Experts of a small language model: 8.59M parameters, a sigmoid router.
Below are experts of layer 3 (counted from 0) of a mixture-of-experts language model. Rows are named router (the router's row for the expert), gate (a neuron's input weights, with its number), up (a neuron's input weights, with its number) and show model dimensions 64-127. Each number is 500 + 40 x the weight over its row's rms, rounded and kept within 0 to 999. Numbers have three digits each.
Before each expert's rows: "gets" lists some tokens that make up at least twice as much of what it gets as of all text. This comes from a sample of Wikipedia text that the model never trained on. Tokens count by the router's weight.

# expert 0
gets: " the", " a", "|", " The", "-", " "
router:477514513624504569497476582541521418512500487487542496489468468532529552504523452521506566531407506488448494526493509496482473481516465539537475472518449519537462503412536505496526487500450505
gate3:489574467539458481492530475525460477551512451487548524460572493452517457508400577492501460525496482519460518496463418526509485475483454456457537492561542502509481501485554523467421431493510509
up3:571511454503467463486508521520492529491431541498566557503478473534468469468479545443504522540557482512506500464493555537505467468528516472478551449486503530460513457485484509496496532544501499
gate4:494542532416546578450452521544503486487575560490510577555478474541581451536434507554487447450465509498462454448475563493492552425491502518544507481538466459491551534505487521538491482495489468
up4:553528525484472524469514483460507571514505488468492553515511505534544444499420490473515463448480517513502519428529529447512550491523544579481497463497442503491542422526415463563545498503463496
gate5:556511549530458462455529523462470525481482463495549492514504496454491505487478532509542511495529501511505497447423440556425502541526504543538474435450520436485546421507501488498418544447452480
up5:570482529484471464540494520536512483524549490504471571510519459458594460470465542506537460496465596460512499470525481459544540499435457451467525534554487502564515462506482531495547554432501488
gate6:547517551464556566502490556488552550492482442477511487453569484479497458593517519491483483542401565486541553464577489482471477483535544490503527482550492483447491436467457481545492496506460518
up6:521496490505539456485462639562475482497470463428481493509483477500480512467458565451444502473460507489498544517528472506530482488567570499540531554537526495510518515483401559489542534548458477
gate7:489484505541559506491471541476493490497494516539452549506552534484449527454531511552457484487543505490537519440451450504507473484581512451375480595466511449484473517499514533482527467505548545
up7:464485512434499508520549512527514503466480490515557533561478468540494491559508564487462549548588501450523452444545499542559517563478500506537447434531544461488412476519465547495493483420486472
gate8:515575487536558512538473535516540481517487448485496533450463458448475516533554441580544533473398514488476505485499536477523425570499483475514526568488489474473524433548533457481472455466500456
up8:461507525388434558497481471550601439533450527465444463469465482462449519513527499493533444463576466529525512497533477486452503565504466474495525519542487622500453489499427502500444431536536562
gate9:477497464554505540476576500549494472557563492527525510508532472522518494403482529514534516568491537563534512472474458532547450457529521535497560474482515501545470570471527504436568465487470561
up9:489553524467485519482500560468523513458483434536500591450502441569506471525461549560439535457538517493459451490490516496483487556437506512456462545520504440444539445537474480511433570545490474
gate10:586444463417513463528537589555464489502507463573534551504462388559565547503533531482517456509551434518514488460524519481456479458455537554486562535515481538486480453513494510468484461508464469
up10:505494470478573481511498517473474462523436444543505573481506547533480524483553526522533452498567445445449531486459450511464453517523535485551499558558540583483477472546476498494522484505446526
gate11:474517510506503544535496462495535435526513505484540572484516478537452504547442526506614523568440495536526439469472475491489471469465434483498517486475536459503453571538556552505518463458511371
up11:425544493569540500512404531489416527535473494464544482460561555469470518573521536481472502524449549443525492477533501467453473492495460482499522534495536484542550482486450493460497544509506516

# expert 3
gets: " |", " of", ",", " and", ":", " to"
router:486526482573467507475497546548470478434525477455508465486495519562517466606501427516477566482508497485450516515497539508525591462499452500521515483507441492515484483494498511499540492456468495
gate3:533501452565389467552523484588463496534463481440515486478511503456579475497522509487553498489540553504510529413487471496485442449480463487522598459478519506394445522520530587541515460512492478
up3:491483500521497442439583483508541428472480493462528472498444472480493481489523541495484525487520467588449477525535465533404488508480505507463578532423542462445516532525460514485460475571469518
gate4:470476538543501434491539538506499452479483484493564426529485507528471460433510485456495443495417513435493528415544532495465556409533526553580503545483539537520509493499506508477522564546451492
up4:586562598470487526590466509457487485445505482565445475538551528461552476501445533491525442533528500537523495412482517519465554472523462545551544515507485436536518483512521479599536511554503480
gate5:528463586462492484563540565420514429506496491481526538434471512505527460466472574568536491528464437437436421489468531517538480561538524539530491462478574437531517494539487435526488482459540558
up5:484475521506538497448437483503529469496537471500420597524527443499537514437523508509577469515498527513531512472496554555450529469569489539508436522502510477506469487484433466528542424476509451
gate6:490497472527568477440496551588461491536529452479502522487492512510526453496533538448483484480551468520528463589496480457454505598519505486471538515502531471420491500541486562529462497470530505
up6:540524440536491476523486529472472568447522490441508546458591454597513521553541523509438461493472511506562522599526479508486493523486485463533476463510461536506498498469471521557539510573452482
gate7:493493453545479564499507507526477462622400473450518555439520583425525479494478544466496449517509554496457526483514501500509510461393552497553455526559533545481526530459542556532492527589466456
up7:460432432558495489552518535475473520478499509547501505484514517534583503499562475439511571478463584488494537552463513534450470413513501454524494529504509576592470506501489593465521538514464554
gate8:454495495541496487556512567485538495492514458459580525502465509537560437529490452531524568505520546491447542516439492472563423528499463545483470490467507504509474497481486512487410544498474494
up8:512461511502531522459485500532531469572490543497449482510530510517472525517582553496442486511525493477477460540576534503516466425515462463519491538548433509474493471407504577466480461518565561
gate9:450502539462569486510509531562496473476522505512492539509387523534450484509463504410541476516483506516602496536546433526507488540544535497496531517460474425464431509524498493498447544499510474
up9:519504492504502544532458558420526440557492458523505527459490500478477548454589559580504483434554475442479464496450502517510496508515473509533475552459541497554540479523451465537501551463417554
gate10:489522490481486464476500522509434487474509462553511433486527484524479482543453522462522375533536478478482393505496451468443589554473434491550468430462506443477496509465545481526507522447529504
up10:452580505486471472484532562494492555509544473549502502522480519537546542554512450410564493535480550503475569475496575502528580532526479475519559509470456552498541557498502532499453465514459541
gate11:502489528546513462460472521549448515553449483466546559484513497570512507537499564565493447518537529435553542587519552492522483496530455486485493478448567510487576484485454524478482502513463508
up11:475495456492475508500480535479470492524499531473551525488513610487499472524484468483474440569499477499529507487458504503495460503471530562515527470468528555499464425474487522562487481436575481

# expert 11
gets: "\n", "n", "ur", "r", "or", "it"
router:523433470542488503517512537521553531482510517534525501560538533497529493549561531439602530531517499476470515503450485527542518461560497556416512460543536496381460443501538543483498558480482511
gate3:504527557477482499578580480513504483500485405517542515500481598513488470457497514465534517443498448561494476523489511510488462526536456453479505483518509488495534475508526535480544551489491505
up3:531581557532514515499437493524466447441489525529491480512471484488459549533482557514459435464542525550498512468474417470480537506527505499408531505423534461606529517456462505524549542492498508
gate4:504534475462554520492479557509521533491508555441539456455531506567504514543494427557475490578540469578572573466500521508472419484492511442475388432493524540477500540517530509459541540508527549
up4:486536487455462488482539513506534483522576498507534507482507501546457472498490457576510548577536486546509607398494492490531443459513473505477521449505493483408529509489492515499581531574554548
gate5:490556572533451468481470465519527520523435475498512484552566529471517547516519526458559461494499514460438436559450425518520502496503554489520471407527480451421483435490523563487459467379464434
up5:463445553531462464428540535463508472499518521488535520499515484460553561519520467439557539502428501517465511469477631439502523421525491498476513535511539493495488531485455484469539499560559520
gate6:529516493533472548467526499473519491516528378481479510489555498455531493575486500541436442507551555453475466533545500501504550547548528444533542462555493497433499488527496588493526489460508587
up6:599459527477546473494466637507464550436474477522547540498455515492464425488536537589439516425475481577486556527527512483455462558448539543450492497507503464534484501463456593490517529536523505
gate7:471500517510426561482491522444539538484489474484501501491586511556508515497504465537462476440434469479523537444541422521525485462561456451549476469489529510444510484514476529525520442486537503
up7:532507516543500473434433569460505485512526483461522469504418525439474502478523524467500528476564532579425442543500518503484555539502503490427476466502473505545505544539503566489516511502416454
gate8:524547480505489500510464494492456461485491526494542509473580463506550502509470535494528502482477532546477516445531488496501471532414389554507461537528490515440553514481544558494455524412458554
up8:472512503490518497446494499547484508473483475523514479535566540457482448620500549511467495537477547455560491500545550485446494583554452515508480484569481510480470543506537476418546433446564500
gate9:525398566500519530489427455572447567484524491525520424519451409446466451457498576457562459514467467463544488499477477585548458545514510466456478551481529501429487525501502532503519467490444441
up9:439524523501503507547489495521487462555480443586554527511520561508600487468541433508461519543477524452515518530535525483462496526487455494531421543545487441503544411498533561514511492481514474
gate10:536511448571468561529486519504551455548506418475537498480509496489499518500477488448514393542503443435467526481490436494508450479511427532530499512507495520495556510553517530494489522443450575
up10:433479556455493544524570527553471516462467519553485543485518497452518478510452522529494501438485438450509472456514489476538491523477497480501476513455411439488512504531482542522605478478514499
gate11:516519542505527490420524522524491516560593446514579576429493540464575493467540460500494508527558500480521504515466558513521410560527538486510518497451482513548605556438556492447520480451504488
up11:525479574519531529586475505469484504419544479509436490459502557516538441543506488559473424450523546472537556552525433556482452451467461524516498481459457530548432533492504451546472489481502505

# expert 6
gets: "ed", " in", "ing", " on", " for", " of"
router:490457523556475524449495565512451505460533545453530494531508546539466468502536450468485560462469469451499517549473529529505548561528469394521527528527515491508526521467529537510546487499461516
gate3:499497497473536464596508532545490450527599408450535540506488502501479483464514538469511458403546462491564551467516485527478502513544502515500504462535498526514496477542524515523468494582550483
up3:536531565557528533508524456491532469557480549536487503455499491476519594448459541473447501490568513537488456484412480493521529472427516509511529578477526480469459456433489518490469545430546520
gate4:498497548470532546475551510531502445516550536430541556501584420448531488553497533476550471496453502534597525500525482417552498490426439466518476486604537559510523489421478519436533531523492489
up4:530503534488520492492516475461485392478517478554599595510519456398550536517503480527553464546475504490543506479517492538476462486500519506513489469543490498499478451489480499457493495443444526
gate5:497527578467503507499486522483379480490522505487539510395506525536476573466467552526484499490535500510561462536476499539551436462503574532574445499456550457492562545525505505464536500538478494
up5:499530479538524490460501495478561490476484495511470554464449430424509515474458468531554502492487475536475497482461496493499484505533502476573497470516545509469493560477473474512533404474472493
gate6:505516537511483549541469596505489422458459423509544525519483501506441483478518536511562491524534532497487505454575482499546520546518500525455536458541482484474504422536529484494422437416492494
up6:523446495517508508541433506461445460551477465483573548487579589487487492499556535575504467437506552610518495523515511404447482557508557549429536481454494558565456467467478506538486485537536537
gate7:474435573477451523542508493511467512514516524511503565469559445633514462521530461522507476554466420497544484497533468494510478497491479462507521501477531427457466520521478516536379511484569474
up7:512536494507508526508557482447527510514465429503444536517495495430482521531439530466465450498582541542488530504429448525472501530542428496467570581497446525571512504532532487488508504557565515
gate8:484571434508537460504489542577470521612477471517539485467538527561522472526497502515510489491494547527444547454548461471487457516479568550523519419450560397463509520488525504474480514538507489
up8:516552532508464489430486478533509458525520469535465498519500477452463540442569486525574473510462427492505523514512409530464452417588479508516512471482487551466508514531479437476511515551545497
gate9:481416465510511485581485536520534487508519463538459522479447527491513486512508608385492523557454489437598525506553513507455509525538467508556518523513599546564447525531502542486521547463546537
up9:588556418541520530501474478496495507445512544561466467499571595509440540551491513539514411546489548483488521518555558475491499463508524545500458545585538519472520528567467484525526469443483429
gate10:507537516565456522476472581597433482421450500467609516497547488490462551480533441470603510509532531548473462463470404482463471468487467474485537516515511509505508553535468560498578517489476505
up10:498460513523500539486477519586480511491559516504513477566560492480455510517498530445434535424475447519508546534405506425401445470552462503512506552477441521603541512509492487486535547503462537
gate11:440498460593446482494571479498507445487537517528578513507559493512577492476453539480457397455537550555490486522419510531501486484576550522499462515467560527547493490530437507454500452495518466
up11:507520493559485455549488525465512557448468543525498513484525452511538525538535586542552473460588509475467498448484507519629452483442503521495517518540472479486516466496468457524521445511442469

# expert 12
gets: ".", "ra", "er", "re", "la", "ta"
router:534500538566491544497530507530453393494542455422466465534534486496507473528499463527583509494489520432447546518445485494542431396519552462452533477462483493480497493454537532582530508492460531
gate3:422502466459435545571438521559493445520464479491510518541525442497504512476531507474465477447531471575448406470487450481449489567560463547479493556460498438452529455480452543489490460496531503
up3:469493471510536473461448553555512507504455487537486451474475472559427531468553533453473440489599563521499517519491436510537512504494526475457551504455582497507451524523503487476487523512541594
gate4:482486516490536549499492446602473438507469538432493552488502557489559430523526494545552521550463563516470537486502533518414430507510558444520465528548555524471504451495555579457540504502461403
up4:539538529477498514487480539468480508417538561496559478458493460538460557465456524520540459526551493483435548465434537548448485522515501578508496535410496468505459480530528489544526503455532512
gate5:482566571523481445536589450505461514516589545415493503566487523502459513508549518493522507495463471450479426471500520514515474515486492481508538469507541499448525460487539540464412514522501472
up5:608536501473547506477432475462472450469506413456491538514411471507489455497492534551502525564483554463505529492464494513509466422493509491485495497453575485453519484545446516486489498518482520
gate6:531578481466469552452440492519541456469467420489534493513537538466482490571537511472517460473488543491545508498505536428505430509521497510504403500548534468478517546549482556518511483509484519
up6:500518495532485499523431564449478540454417514436514573479455477527434524506426546480464493486497559499474554533524534450448531518527518581512507553523544495526455511529432512531504512551532475
gate7:463530570502460483551497556546490481520495527461427512493545467567474530540534501495542530494425542443561477492591442522569532506508506436491476482418502490527526518554511472557497479523567476
up7:463511496479506512462482500415464430522513507545506499431574495496555548509516550483453470467521532488509519594475521467466455549511531479492470481561430493561485450492439525495468511511403519
gate8:501538443541594508410490457483478523469464502446513474467543480500505510557516472531567499544485594511464495535488502466559442490466436491426564461443429454436535529457520533488442510496465519
up8:525480549494529530488437480467472518462384500490447535475511519515460477500486477554491480519414491530486479576456491514459507532446494545454506453548471542503486535501508486502488437465532560
gate9:456550520486564541485542479583519480578553567580433504469480467529556464508511495549503504513534455594519526473467450590493484505521505467432444509450453530510528545486489497498620444497466439
up9:473535452452424550567516483466528614500547509599473505564426477454534500497543516521408481427499519511560504466524550459527526473630508520518436484451461468490504512522520526510500468523531488
gate10:537526489489448503525538549434556493475528449502519513530463444479521559514541493512506478599508509552476535480490406527528487454500515455440510522501503436502552459537484551576521500465432524
up10:499492519446434531428517502541431538477467453459526576533452513441586518503550466495507441552549409470563504522493485461498499423503535460547494547492442445555510528528507463536501468425468496
gate11:574525498496508539480546510531509507489499489509455485568488509520533538569512566528478495487570519479485462463409515472491407493535512509492527561420508483507576483497486481428506499448477526
up11:476549514464490516508487534515470595504488529478519493498552485526552496533491575474450471448500502457528509441541432530537459471427493497482519518517479469525447525485511482505580488471543473

# expert 10
gets: "-", "d", "t", "ed", "e", "n"
router:470472511542439527532477550572577496497549546467526516527452522490457492532444477482539535565508437480436497508447469482486487428544511487509480473480541541502522499447514563478462464503475561
gate3:517503539478488504525563458512539481500513511547482534471458512445516443475501590536558502550491448542495499461521415456488513530574456520509511503450493544476509494536516558449485498466478509
up3:552562504599496488500486454467478457548484527500543470549439562435455456467460471477506464501531473541482447469476431545514434515502528504436569498443528431571498468513520527500503531491529590
gate4:425454505475570528574507522469536485496513560502546571560486477500409506492432476581515506490513472520495502500436495474473455446499500421462467509486599565439561518483481392451560480580521516
up4:493611562477498549443516466486479519456482523506545489555503576479443445458487501481620479480567452580546466464444496522480470579562491552463506476437491486506533489470460471446516509522481515
gate5:510479552558484464490501492476488515512475518467448415470544532531534554493495547488550479549518468463439469491473519490556466554487520504532493468424459455441561479568457602455428496458448474
up5:509529537507524541441498493497497486527554451477505521541470391530516482496558433488524552546513553418483541542462538450540547451522507462510509476424598501534508511491499455515499544524564531
gate6:570520535459495539568471570509519486495466437504494518476557520451452537512547510448500548523533536482495465510468490509521441496507524506538486515508527447508441527555527485578523451425500488
up6:558466497487561509557518557426450492493486507489557502434490491475449486475524518527469508517405491545520491512410474450438511556487515526524487504534556491463553509463453459430493578582468509
gate7:453520541527448523555490478502497501528500468476443489471545522560477481583470461550541476467432470469522515469549529554536534462584535455571461492491526508421550504495491534525423473521560482
up7:535519425542549483498522606439510489507489438495482489484456568496523563542520500477498512485502473532494462506535498419447513538574467485480484480527452564537515488493488545523485471458484521
gate8:428557472511577535523491511471530526487529494557521522451455547475518439478536466532535545541492524456475495492511422528574538547498536573501507474438461483481581480465487542552463488501491557
up8:569558518487531510461514464527471511482515535443457468406532524499453435524506489544518464602515532581534411552459479482541506593557524522519536545506439489479477452523537448485493425439511513
gate9:500463502470470528565454482514490393552530508507561457463462524538513521539506450550494467487559484440549506571450497520418459482464499491439541485478541518572464516509586509511572476555483487
up9:491516421521480458486560464481502501514479489551466490571482465482545519462514554501473526461396573481433473502421506452495506438521454505500458492525540487522484474523499554481514521467499443
gate10:555533532531471527476470512534556535440602455492536502492538502540530550516519576480478499502502476464464541463460425525496410516544512506510527502528555500548522511522424508495520496525428541
up10:512525480458440501482588536571499556454410520512576532470492458495507503438526484478494493532535464519486450547526535454460489526494484451519532532483396431562539544506572467541489411446460541
gate11:419598529454537479489513514553538582483523509479501535488490536461504463488552478545500471579572510433491501522465560536482474480559534507495529522472484532526547471495468462526589472440506473
up11:470479516553513520434493500484536532558515411525474537530598518523557418555476536520519560466446544458482523524504482591514458482505565533469521494502524492510470573488526447471465498461538534

# expert 1
gets: " was", " |", " to", " is", "-", "ly"
router:517509487507436560520453517487560547501514434487513437544489543478547530482554476486482564532467463524469537558519431441498555498448483511518512507511477483473457535449511488500493423472463520
gate3:507464468519461514543476471556491511531472523552513550498533598593516498450458490536529493529496513473474433432506419541533459527511500512541488473472403469513515510467558536526526456488482479
up3:470508532460454473488468445423467485440567510492615464479550502482518518519445519578537519580500520523499455478485498474505509519487513481489572540391509465563518506552464475548535425433539493
gate4:455514485471459442523483490467452516455511466434502510556524499501578517492413445454465421478501548549520490503445478552511517487473474483539430547465531559426455468510460518483528469455399436
up4:420483550487489483543554510489459547513483572514445474456504484509548526497530506537489466467513476496509486500432530541499511468544488554479504473481486476479522387514517442429533513541508445
gate5:442517562517471458451520439527492541493482516461438436468473476494532494487508455397525579494465456482430456446433551494484465508503547490571489515512579514525531340492479487552462434503512526
up5:474503497529579536405448571524519533500526480540520544575473458497497511503485495481499393486495519487445595478596463515513524479511472465474527584480453503468443524555519495432478507482507482
gate6:563458466486508530557476504543432513510536504478494573513523618529466453505574509452565469485493451527509487535515449471491503501512443506501498498566466506503506452507543480445429487449510527
up6:545510577523508527494455565503468542484510430528564516471513509568478459486499458566511512544473499590494433586539486435526526518494469504551531515478446506507473438459456513529568536585526514
gate7:470479418517547534511577573476484432467542495413443514575473567488576551478461529472458458583512510482531469498505504473535495520502572523517435527518552492477502542520441506505493473486561480
up7:476497548503488523541510494477559488530444507477525514516457522617541533480506508513499591479575390504474534428412537429434540472436422524519480539538529482468499533554498477505553464482482521
gate8:478535535518541601473451550478590486431518613500470481506499447502508533523469516513478471597488558508498527513522417479486421486446546558469447562510386451520533533445523553471501495490456479
up8:382509491531523462542490461490491404549479494544587567467569402508581484531513471548510487593498521492554520513470501516521503493500493458478569474480464553538542529511507459507462463461477543
gate9:496513544485488511453550480488427510497499481513525524553483553445542493561501609559508536512541544537526521507531524525526511513495447430499498523436524426476543474553428584550512433493520496
up9:510494434521511429501518458502455523472503464431533520436484495457457438487469530474459517493508521415506581456490506446496512502570477533508549537519535445405569505495514501477518524470434574
gate10:524538485481460516484455575578468524424495496574548530486542488440533549526499512451567527567492455503480525535550415446518468462535421481540556477525440474585600538560512494508547486443438462
up10:484552472478509547495516545520439523519444511505494492482490513435474463428451513526541480551561401455459527517451470469490521471486505435533502476507522436471502526503597508473530492532482505
gate11:485587488495460498479468526499510518484580560555486519470541551500514493565480467491505510457519570424566458464509513509489553443490494499559454534503496493488559543549481549447514456500496514
up11:439546504477519469503492539469502537570559461480501521483487480432536499565492436521516467448602520486511466561474516559477518472464471493542518491490544516482544578546468553497500443462530540

# expert 14
gets: "ing", "al", "er", "y", "ation", "ic"
router:468498502518489545456510576516457541500489534510492463499456565491495477556537561457471441471461424493496530571414467528526528532531473550472539533563434493435479560424563563540493463477495433
gate71:522476527477442536520418448524454516432506466534502514547440499583482489486528538521540574514513493450497516474455405548556501435481501471536489522391520547464457448549498546476424503473464455
up71:542530508599504474448438522463512505494461551520522420487452444501426528515419506499492480485489554475482533551509518495477468574507418551485555536505455500498618501493526613575408496499478452
gate72:493478491448468536481508497515508522509559499508497544555540466553442506469467442532499497481478450509525520472557428514510504426594477477548491515452465538496503465497510434482508478567524428
up72:451517515515552507506510482521492502564469466471532485507504439510482488497454516521498464488496497474494577462555440429499512554605474474512497441452442501558524485466555433485428522569495434
gate73:495537492490506512511500431532534482483499465560580547499486586494521544492479483456469508545557446556476588508481498544479530489503528540437526464528534424367488481493539535466487507531506603
up73:511498474547451538504553546538468527512506539420533495511520504550470525550516551430522455502491515466530476433490439425485462551453505502484487553498447482490469536503504458487505516541423444
gate74:511545489472453486499568522437516455530533493575516454528525520550444466477491566454519552479480520543563501586503526494485379489481546471471524482587487565519552487506488476464472539461574461
up74:516444503528572526512492471519481503510550499483436592514452458438487562493513452504511426530474469501517529429510481506437624524494516581519487473423477424565533544546511491503528454482465481
gate75:465467470509483516493551508560480476542531510485517507490446475449554474441533557473537490481493491585473464543439464495466435518457474561449505541432542472458486482544455513618418493522502568
up75:444493534517439557471510560473419543475425504566486425566485479517472467494486488526520492514536445526467495508496424524519517495514566485443471574422466447498469467510577532569449480544474530
gate76:385445515515522527577510507537582459474534552574505518467574486484520540499441562467507432495461508524544431453484500525529520482505501477506544553488494441546464542506544475528451510499445455
up76:527493536444482390480476524538546493547457510516442459467501421508527490491554430554585506499516542479508548507526509455515526543497445550592498487477546456462534509551480493491480459477541454
gate77:486495488513465522499554549445503495474518511421503474464582467510454485428493451464490545499479493582510482496486564559522564496475466504520491454516455443521531445484502547520489511485530525
up77:481448473519470564496542476477544538516518478349505524529508500517440450424489428460604531463479549523513490512549549510507563484506464453480472554536539498445555492540493493538492495515433479
gate78:506502469462492423579595458481537445499586517465498533515552492501528477505415521491579506548589433473581441530543483470500499570542480441551547474454551484471512475473562555520480505501537506
up78:509456500520531518429564476581486528565528509531487489573474428500551466482472531456501527500520458478503514566487442528500512564549569494484553505463533473477520479500531515526529516619546474
gate79:509492464469473478513495508516439514438487506447557481530399465560462517503542520454610500467427435455525548552529461493506497546498514461548556473408485453490490506561492540499462568445502481
up79:432513483534528342509465459531538505478505510519542489491456489488464499473525515495449441461453519414473452522556489541468580478508505494468542563544442433494517470551553460516490508545482531

# expert 7
gets: "s", "es", "ers", "ation", "ies", "ity"
router:500525483532453593466468569545502538461545480484503454481474502486493537531491487513484484547496492519483509511458494508483531493542483510518534510552511497483415507442546481523505416468470448
gate3:519520504521452532554564463500508514544441464469531552508541564479537519433503483540562531468476452513481446472590491567478505520538526481399543577480502531519532494570507583495475538554518513
up3:503456535558504538528477490481482466469529535507529475450476541484502519537518517510475479515553542581489474468438496492506499516505641453468583522471615488509448484450490503525482605401495573
gate4:524438559508478548507459553562514539507517533454458507542480557466486514549448523429494534459501494496591444377522517541557447506487475509496476579522524529472530486478451493454544476506507498
up4:461473546458487458526514550508475497459428540518546517540503449537500411439491563527488547531553442563493426444518557511509499481485482487533518471450509497533532507478446467440510564476446522
gate5:518486552538448428473501587525490447503500538487469479528488485465437482467464491543486508450512516487453419441496513466490476441534485521464486486486514503413542559451493556546482497439476415
up5:473471492474544518454502468467492496503525511476538565481524546429565512544439471460578472420508450462518479506480610511521476484437485496524496478469538464468435412555517483493567468507485485
gate6:517446547493502545623455541451531459490494480501516557446515557555502501515546419519543495449496519476477435523520513494553472573476514502511472509503435437455518472504474506424494493531538563
up6:599539457486521483551478535486417476468507376503513566467510552518445515492491535508483517441486524505482459533553564510468526557560490538515521536561494489483486434456515501503510508570485506
gate7:576489558456468481541496534532501400509541440476466525479526515446463495497477451441494458510487505524495483535461499494505403556561515553581544507545515447468482533506484539518517524514471494
up7:430490521410505528518512503509497516469546526511534475518512500431498524553491531519551623499506493536530468483492569455454433507471503583501498432496450511523531436494518545470411502483517546
gate8:510609496495559496493507477502446543500507483573513481546526473489565430596470503504529423528508558554446544475567514463553574477531461486499466510519495511448516468476544511554507443472578492
up8:449516574496543554497471473518485485538473552537559515455518490373536480573505481490483485431467565522488505500481501468456508505559488531484456497569396506535462438529491576484524434529499509
gate9:523568504442528506482529516506467456536526459543534490488463476473557464462511535504467504560462580507526466463518495492500500518517513532458507577443508491476513574529538532511539545488441439
up9:444541405529452487511498519523501514540508471557506498535456462443484565511555560481509532387496476479423443462482534516474487469540475518525500522464492461598534515487463466579531582542519467
gate10:575486496451463524495496588488512484527545500504532490518532515500543539442508554529486470492573450498507507524486472540512503421408452531515522515561508530483533528573481493517521543484435552
up10:509531525462507484477523600517443567499462474476567590510532510478536556514474532456573501534572533511465472562616483520458483451525460476520525497511475452454520532538547426508558481454500543
gate11:483463467577515484493523537577501575497549546478461584532484561403506473453491535525535518555563459509511498459439519490469448553476509459601578492499486438481581477508512567459496510470508450
up11:562442423518542500477510492411534517482502521569441500527522465490521514544409528475429474489504489467476522504496426520566463536490538513459548523439471463517504514556558513477477486405517508

# expert 8
gets: ",", ".", ")", " (", "'", "\""
router:490541536528459550493457509508477454471480446470482511511476446534526504523534496509546538514475475469425483589488474466524532450496500432459536517469476541482461501487551524514515454458497501
gate3:529485438446501544480459542530562418524494488529443506467469549484504567516458574448552495447497468507503534488456546489440556522452527492486471476428469514381561450504517528437465540528505491
up3:486516537522536497442556513483401442499511425530493532486448469609492557504464532489464558559494496538530472498485456516565496573501487481501524489560460456543536494543464487499479466545483549
gate4:557522530508515476488507429558538458469527517433568498512521549469524439449546511593526530523549479491525473442383480480514491494522505482515514510527464549494473508531490444468535496569436479
up4:472484535445502503540522461506486566507508525454492488480451541475446515522471526534512529509464578464458630476453473449504509521540523514559504507426517482542451495512534515516473534501492485
gate5:515517487529469462541495523518557563499490413429498524567498543565502546506473490506537449474432497517475594473526530504481405489451507458478502490471448512455542511539524511496530474507475487
up5:474541492495528483485555521503412514560481526579455520508466483535486512500494544480534523502512493508493552574439547441495642440561562456531474479525511418482482554541506540551433459448474556
gate6:476545528467554513509533569522510476451461475465512482425483566540560535523496507515529454525510528487564471529521505463482487523560526517541475457581447495544460418506483523487489539466476485
up6:511455545537554546546531539529474464426497531493540583487498508604483480465577520487419536481458553505492517572480456468523593530416503532514512476526461470525517494464459474583510502508471526
gate7:517470550441495572578553618443474526572519490502481551452484528491509483505544487485591492548490486574461365521451518573502454477477515500510455549541551561493543506464530447584434457468548519
up7:437448516533561489473474485403485443545518456516511454456482470559546455467485536469506563450510482536553514539501525477504484573546473500484488509502515521537452541487596581545457438463605509
gate8:449563467527510497513453540494518596472508531421540516554496487532603476558465473510561558555464490503493517516420505531533487462485530511590474572474490543542488497518450485556535495514536536
up8:494424469500527525512507475502553558517450471478478494455435493467452534543520487478431458552542364496514422492528543544527511457457465445478512447507512481420506488483572554462507517512527543
gate9:525466486483524504540574507512453430486552483496474520479509562493539517524488607538490467454537592438537525511583452489536549501558559444491519556489496448496586557532465494478538525448508501
up9:454420530476534477521479437514543471531521496485488491501468477463455548500574504495429449561522510497463465496510496454505513554479422477531448510468531473460518473496494564526582424537470478
gate10:457512405551486445551491557501525514525498520569504460479551463510552512602474544480535451605502531495539513499458512476482519508492463499448446557462437464466509556488526500481521511538517528
up10:487472500436429419507605518461413549479472463574535518433478469518508505476497502487595447492496489438435578480497458487554447440548473489464450547461476479521532474504475490526407433592521502
gate11:552545495587503442512487498435449465492510443456515571492470466483545446513457519516526557488487473494459508537558486533544457464564487536452523490471510469448550398476490501461482510468507552
up11:561533530510439485480462459440488483460507499514493517536486506439535410396513502465441479527456515583501476484519419498509480456487472516545513486466445431469536508492555455499462472491432451